Experts of a small language model.
Size: 14 layers, width 256, vocabulary 9953, 92.7M parameters.
Experts: 48 SwiGLU neurons an expert, 4 picks a token, a softmax router, a shared expert of 64 neurons.
Below are experts of layer 11 (counted from 0) of a mixture-of-experts language model. Rows are named gate (a neuron's input weights, with its number), up (a neuron's input weights, with its number), down (a neuron's output weights, with its number) and show model dimensions 0-255. Each number is 128 + 24 x the weight over its row's rms, rounded and kept within 0 to 255. Numbers have three digits each.
Before each expert's rows: a language model's description of what the expert responds to. This comes from a sample of Wikipedia text that the model never trained on.

# expert 27
Word beginnings in political and church contexts, like gu (guerrilla, guilds), Pres(idium), Minister, Committee, Secretary, Christian.
gate0:099070149140121094101099147077188076086120112075092103109121117168120121096124140127144133079117130167136144149151120133105162112125149123147161150125091079120168083109156143137124106088095127075157125136092108130124129121169126169158097122133149156108148130138112119130123142106133142146093153123139118087123144119148135105105142132145138144143132122106124117130087137163148099114139081124195126154117150121106135181137116114101089132139137147110093124161116113087125141090142138134155155130111156136170114100130075097140154103131156113168123148117098134127104122191111120140095114154123146097123157125135148114144157139103100091127144132141135117150125109155103116088150144122125163102152123152098132138098126146126106169095088173144119123154158140158117148117125104
up0:137129146099134103145123155130153115130126146097118089070118158148146133143142117108136132143165074153119140138108107150123124092130162130111129134153106097113117125103151084155100086139139147135124104102087105132102148134162152108144126142124183133150163137113060116110101153148135142158088133131150164113106157107174130123135139132153170121117128149137138101138125096123143111152126096165146116127171148140136159144095123176073126086124129110086078112159142160133174142079151135165097114100052120151135142124143111099116162111100117118128118103161104129090120138135116137182117150126102153106141156112123152131100173124126104164108151120137120092141132158120121126105129101143107112135155112109102110068088153124126097108100116134153172117115117133111140168149170146
down0:124151135129147160150109105133162079103127119128146116096155175122123145145130169162117121148130170164107122108118119093126127100155103136110149174116105095122185102124143136201133118133113129122123143166068144147127117181122088152095134115079142100137166133137108163124140141126128092121112174145069126127122117114143099110148128131158107126115065163109156107144117107183135091111138130118097097170139107139129143113118153152167118102118089133094126105122168110153140133147152165140118170097121120142139146133121142148093127152142146140146117084121109111116116099146109124152141143136136168125143158098136162109100135112139167157119139091144145111087148088126099125118147134118093143075108069125172095136083128133123129131138168124128130129112143124145152115187145140

# expert 52
Opening stems of Latinate verbs and nouns, often d or v pieces, such as confl(icted), adj(unct), att(ain), dep, cont, ev, ext.
gate0:143097120131172153136141154069149091167140130116172122118119108138135119135096145130131149148114169149103122111153084127171187135120128167160118122130115144102148155131116154128116088115110098119124167082134116130127116151127163137105127109106170114115106114146140099107133142090124122148089127169109122072114133139121121106134112138139133131079129106163108117127122119127121121120123163142169141103122142121131125090174127130075138125146114143140149144135093120145143138116121107121129142119149106128136161179156129149172105135118150109120135117134161125125137178120138113136168108105133092109119146094138099101167075109150125150108116092137141157105165102115143143123117122111110126070122150117123178215107089138137124073091194122135152137165097080112130149089161108
up0:147139134134083089096086100158096158124121130129101097097143126107146062132132151140136111111171121121143115163094179115134143112087144101140153120137141123136109130129126135147179155139149132115123133138155167152118163110182126093148138119124098157150154158138132121115136111130109137139156172088127125166097163163137105161132126151159142105160139161119129140119126103148124140173116097117131083168108103129150129154086132138143139126133124112142145154120135142127132137111109144146113158119103130121104156112119111156081145119129127147139134098133141167113135117109103127116113105161128182140134122165120159169126151122120156126142080137121083084123118142105107142180104148159146105156139142142079135099173172148161110123137127150087122110163124202126131096206077123
down0:106120100106128122140181108110136122109097103123112121124097131117152113103131112171119146158116113176139120144112120071120152150130087107154129116131133142132137138101146144129137077154101122125127135147137156134121144110120150163148174133100148103135176178086117138095122132121082144118122106105138131169138178120094133136103126177130151099161132129095158135111118166132135141093164140115082114119127178173085157126107130095113100100166074134138130130157123121114108176143115139094141171165097141147145136090159143118102118100117096164144127120156163127121159083100091110144115120146119148093158148181157118144133142106138149108148124098106138105146156157111105077107144092094129122125140145154097160166134150119122119142129146117139090113154123109144087199140137141

# expert 2
Short word-start pieces whose word is still unresolved, like leg(end/acy), v(ein), int, def, part, n(aked), Nov(el), mostly after "the" or "a".
gate1:119135161119127119099141160117108135138124122136154134071104085105110139105130138141166118094122102171102135161116112164139172129144136127165173138083140122127107134177128124109074109124138140108102147140117120161132094132151159129158137145126079139136124135143173107117132127139106135104109117124135111105151102144119140117115106130135127123083175136142084079139117160102135092133090106105092122090128103130084178134130093117155165129128151100146162167132152129169121107074140139100154122118128087064158104137165115109142134133160149151140083076099145118080126130165134175158130117163135125120110114110092132156140120154161136160166070139160105100102132105129119081120136137130150120139133150122118190131126101130113118116126156126113108129166090146154123152157131120
up1:173136113126152119160106133158101129138122112122112108121126095110129171114098142111146102175104111156102161178097107181117168142121141138096136138126138137121127132170168110140125147102170111103112158131073162166129129129150115106136128161168083145144130117094142156113150138124155098154137107123128162097137079139139124100143122159155148101088151137141098136122119090097117078131084108138122145105132129126143129142106095173114115093123118127134089149133141129115149133079165141126103119132094084115157131116148107110111146134132142130145113132130152119118113138108118148115111149123110132114072138130112163103118124093126131110121115170156102109125121126093119084152144143139098169150101161195111084166134094104123106130125113131041114164121111154137085142182093142
down1:100140141139157126131102125138049122114146099149148157120163122139138089137133093100124107139122133140115104080129116131086105154132121121087115154124113103130123076146148151126113176064166100105142143088146120120111135149130146086146099155182128138159138120135110107143092129103138106114101156073088154104109159169110143104095135166158129130124137152079191150132115116144104153128132162145149131132127117110117121088110147128096141131161129114133132129093126148116125122138104167120142138129062134122140137126077152146121125136145143103130067178123129131151110136107139109128094125133100110104162111094129150060111131136132105141136088139146106088132076064129098121130169163105120142136113110133127122138124134154105150114118165162119110150105129117093154138164144126